config.toml
d_model = 128
experts_per_token = 2
moe_layers = [1, 3, 5, 7]
normalize_top_k = false
router_noise = 0.05
init_std_router = 0.0289
norm_eps = 1e-05
rope_base = 10000.0
init_std_up = 0.0272
beta2 = 0.95
warmup_steps = 50
seq_len = 1024
dataset = "wikipedia_en"
Below are experts of layer 5 (counted from 0) of a mixture-of-experts language model. Rows are named router (the router's row for the expert) and show model dimensions 64-127. Each number is 128 + 24 x the weight over its row's rms, rounded and kept within 0 to 255.
After each expert's rows: a language model's description of what the expert responds to; "comes after" lists some tokens at least twice as common just before its tokens as in all text. This comes from a sample of Wikipedia text that the model never trained on. Tokens count by the router's weight.

# expert 21
router [143  64 127 130  78 120 128 109 139 175 118 131 133 136 140 130 109 131  98 112 126 137 145 127 158 172 119 132 139  98  90 144 139 132 122 133 149 128 126 134 138 108 166 136 134 134 101 104 148 112  97 155 155 110 122 122 140 137 107 144 112 144 151 118]
What it handles: Determiners and possessives
comes after: "'", " of", ".", " in", ",", " as"

# expert 29
router [178 104 147 114 134 141 116 158  87 131 116 141 128 142 153 146 136 123 118 135 141 137  87 112 182 143 141  97 123 129  96 138 119 160 113 133 129 183 153 134 133 118 168 134 155 142 133 122 161 127 115 127 126 120 151 116 174  69 108 125 103 110 144  96]
What it handles: Word-initial syllables
comes after: ".", " the", " a", " and", ",", "=="

# expert 44
router [139 113 139 117  78 124 100 143 127 149 109 114 131 178 120 165 132 139 113  91 128 115  99  96 129 147 115  84 134 128 130 123 182 137 137 137 164 170 133 130 163 125 156 134 142 123  84 120 110  73  81 159 116 150 123 109 123 129 141 123 105  99 136  81]
What it handles: Word-initial fragments
comes after: " ", " in", " con", " (", " un", " c"

# expert 3
router [158  95 111 112 125  87  88 127 122 121 153 127  82 153 126 135 141 135 132 117 155 117  99  83 148 136 135 130 114  93 102 128 114 142 128 127  97 120  91  79 161 150 155 137 147 173 161 143 133 130 140 187 143 159 107 121 145  73 107 156  98 112 154 124]
What it handles: Mid-word Latinate fragments
comes after: " de", " re", "re", " De", "com", " dis"

# expert 27
router [138  59 170  91  82 122  73 124 141 126 123  82 134 147 153 128 106 146 109 107 121 137 131 122 145 132 132 122 119 106  81 126 158 146 122 145 133 128 128 105 142 127 153 150 131 145 126  94 154  91 139 137 144 147 120 142 162 128 134 126 132 113 129  79]
What it handles: Table cell separators
comes after: ")", " ", " 0", "%", " —", " ="

# expert 30
router [150  86 145 102 131 128  76 110 135 155  70 111 123 154 140 128  73 132  72 111 162 120 152  98 152 157 144 134 127  92 115 132 118 131  87 150 120 127 151  67 124 130 156 108 155 134 133 106 118 108  89 139 130 126 140  99 135 148  81 135 127 117 135 101]
What it handles: Prepositions, articles, table pipes
comes after: "\n", " in", " at", "ed", " of", " to"

# expert 13
router [140  87 121  98 108 146 112 110 145 136  89 117  95 115 162 150 118 152 112 119 136 103 139 121 151 187 180 120 139 131  98 180 114 139 121 144 151 151  98 122 123  90 152 131 145 114  80  91 133 104 119 149 138 109 115 132 136  88 125 131 120 129 160 114]
What it handles: Numbers in text
comes after: " |", ":", " ", " (", "–", ","

# expert 10
router [128 128 186 132 134 100 126 144 100 136  72 132 121 150 137 141  77 157 131  95 113 113 128 109 123 177 157 148 152 126 125 118 157 121  83 137 118 149  92 102  96 120 165 137 148 150 132 136 150 103 122 118 149 145 155 166 121 155 135 131 121 117 105 139]
What it handles: Mid-word consonant clusters
comes after: "s", "y", "te", " An", "t", "ch"

# expert 47
router [113 123 143 104 154  98 116 123 132 126 121 144 118 123 172 112 103 160 105 122 140 127 144  79 137 138 154 125 147 113 129 169 136 162 143 146 147 127 131 143 152  71 157 167 138 161 127  99 165 128 139 156 138  89 130 163 134  84 159 102  91 106 173  92]
What it handles: Time-period nouns
comes after: " 19", " 18", " (19", "20", " the", " in"

# expert 16
router [139 138 139 113 130 134  96 107  99  99 106 117 125 152 149 112 105 131 123  92 149 132 121  91 172 125 153 129 123  98 126 120 138 170 144 147 118 171 122  80  87 119 144 134 130 159 130 102 158  79 112 139 139  98 126 104 116  95 114 113 142 159 163  84]
What it handles: Preposition in
comes after: "ed", "s", "ing", " University", "ic", "ly"

# expert 2
router [115 100 137 114 107 145 125 118 126 115 104  79 139 164 119 168 127 171 124 103 107 161  88 120 142 155 129  93 113 140  93 150 136 127 134 129 174 152 115 116 154 124 144 102 132 136 103 125 165 122 103 132 155 154 120 139 129 120  74  91 128 119 125 105]
What it handles: Capitalized word-initial fragments
comes after: "-", " |", ":", " the", "|", "=="

# expert 6
router [128  89 171 100 117 125  98 137 140 127 136 108 107 170 155 129 128 147 102  89 149 116 122 134 174 180 129 141 148 130 117 177 157 146  81 155 165 138 132 138 134 137 154 104 151 117 108 132 132 123 107 123 132 109 141 126 128 148  97 115 121 112 126 107]
What it handles: Capital initial in names
comes after: " (", ",", " |", " the", "-", " \""

# expert 39
router [118  99 153  76 117 145 110 162  90 141 118 118 122 129 159 106 120 162  99 106 115 135 130  99 125 138 173  80 122 106 126 156 172 137 121 127 127 118 119  98 132 120 127 160 184 128  71 116 117 115 110 160 154 134 187 144 167 133 111 132 121 105 116 105]
What it handles: Sports table headers
comes after: " |", " 0", ";", " 1", " 2", " 3"

# expert 45
router [160 116 146 120 113 102 115 151 113 116 103  92 116 141 131 164 126 146 133 112 125 148 138 102 140 170 136 142 180 115  90 173 132 143 115 129 127 145 109  85 128 122 201 162 144 166 117  95 113 112 113 135 126 114 152 130 156 133 129 142 128 105 149  58]
What it handles: Line breaks
comes after: " |", ".", ")", "==", "===", " =="

# expert 24
router [169 113 153  99 115 128  73 133 133 158 120  73  91 127 130 117 110 186 107  94 129 142 117 116 171 122 137 129 165 135 110 148 115 159 113 162 165 121 132 132 156 105 128 151 120 147 128 112 147 110 147 143 155 118 142 112 169 135  97 131  97 135 170 117]
What it handles: Clause-ending punctuation
comes after: "s", "\"", "es", "ation", "ography", "ies"

# expert 42
router [149 104 168 119 151 126 106 144 146 151  98 127 134 168 159 124  85 150 110  89 164 148 128 143 138 172 122  80 151 107  93 127 128 110 144 133 127 139 125  82 125  85 131 125 158 128 117 110 140  93  92 152 115 133 127  98 149 120 156 145 125 144 168 104]
What it handles: Hyphens and list dashes
comes after: "\n", " full", "self", " two", " three", " co"

# expert 5
router [117 123 106  91 161  99 104 145 101 120  85 102  69 154 131 135  99 128  79 115 149  89 107 100 150 158 185 120 137 102 129 147 148 152 112 125 112 120 124 133 116 138 162 137 144 150 130 127 132 130 115 137 178 147 105 110 135  83 142 148  88 117 158 110]
What it handles: Months and word starts
comes after: " ", " the", " in", " on", "In", "min"

# expert 28
router [146 120 129 107 141 130 110 169 134 134  78  91 122 135 136 151 114 139 128 123 132 107  92 143 125 118 136 119 131 110  84 136 131 181 104 160 132 105 100  95 114 124 136 156 149 128  84 110 155  93  86 148 154 136 166 132 117 127 120 160 114 125 153  67]
What it handles: Line breaks, section headers
comes after: "\n", "-", " O", " Pro", "==", " D"

# expert 36
router [114 115 151 130 122 135 117 116 133 173 110 144 107 160 133 175  92 164 141 127 132 163  90 122 135 129 154 146 178 125  77 164 118 158 117 148 115 103 139 104 165 124 164 121 134 144 139 111 165 132 110 129 184  99  87 138 142 141 122 147 133 100 137  68]
What it handles: Name syllables, the
comes after: " H", " of", " K", " Ha", " T", "h"

# expert 34
router [119 120 135 129  94 125 111 147  81 154 126  93  65 145 123 125  93 131 155 124 113 106 115 125 134 149 111  98 120 115 129 122 154 138  85 152 101 153  85 129 128 137 162 157 145 115 129 130 111  93  78 171 127 150 160 139 126 124 160 143 100 148 143 124]
What it handles: Early syllables of compounds
comes after: " ", " C", " c", " ex", " P", " f"

# expert 17
router [147 105 144  83 109 121 119 112  95 121 129 131 128 144 144 144 119 180 112 107 154 108 136 136 175 117 164 151 154 127  94 159 135 151 134 124 147 164  92 130 158 100 150 147 124 127 104 114 108 117 133 150 147 105 114 135 166 109 136 137  72 128 159 101]
What it handles: Closing digits and brackets
comes after: ".", "′", "2", "5", "4", "1"

# expert 35
router [150 122 116 109 144 115  89 143 149 154 135 144 130 140 128 171 128 108 142 116 115 133  95 107 132 123 128  97 130  64 108 116 183 172  72 136  98 169 102  91  96 102 156 130 131 126 131 117 156  94 143 120 167 149 139 120 139 126 122 128 107 100 113 111]
What it handles: Early word fragments
comes after: " A", " a", "ne", "o", "e", "li"

# expert 40
router [129  93 117 118  94 108 123 111 105 120 108  72 115 147 145 171 144 180 128 124 150 101 134 146 116 137 162 132 161 121  83 166 153 158 124 181 151 148 134 127 119 115 163 106 159 121  88 105 140 121 130 160 140 145 111 128 136 133 123  93  90 128 174 108]
What it handles: Table numbers, letters
comes after: "|", " |", " (", "-", "°", "S"

# expert 20
router [157 101 157 131 124  95  80 105 123 117 122 128  86 133 144 119 124 154  79  90 120 141 111 111 137 153 113 125 153  80 131 151 129 121 102 176 151 175  87  81 154  80 124 129 143 164 117  82 137 139 115 127 127 133 122  95 134 122  90 105 135 128 171  95]
What it handles: Connecting prepositions, conjunctions
comes after: "ed", "s", ",", "ing", "ation", "ted"

# expert 46
router [118  67 115 113  81 107 117 164 131 112 120 125 136 172 138 143 117 150  84  92 118 127 110 114 131 121 118 110 128 127 111 184 178 122 122 130 107 118 142 130 158 107 159 134 131 128  70 113 114  80  88 144 122 142 156 126 125 124 114  94 101 115 117  69]
What it handles: Word-initial lowercase onsets
comes after: " ", " the", " a", " |", "-", " and"

# expert 38
router [131 130 133 118 134 112  93 113  95 146  84 134 131 182 138 164 103 130 131  87  80 147  76 145 159 134 143 148 148 139  67 138 169 181  84 170 136 151  94 111 143 132 150 109 163 133 122 124 160 136 112 117 156 104 125 155 118 133 150 101 101 127 131 128]
What it handles: Asian and accented names
comes after: " K", " Ch", " Z", " S", " Y", " R"

# expert 37
router [128 125 134  77 135  89 125 109 138 122 120  69 113 137 162 140 126 166 104 120 116 128 130 129 156 149 154 153 159  94  80 177 152 190 103 158 134 113 120 128 118 105 138 111 157 150 111  87 169 139 122 158 146 131 108 133 117 113 147 147 131 147 130 117]
What it handles: Acronym letters, nations
comes after: " U", "S", "A", "I", "C", " United"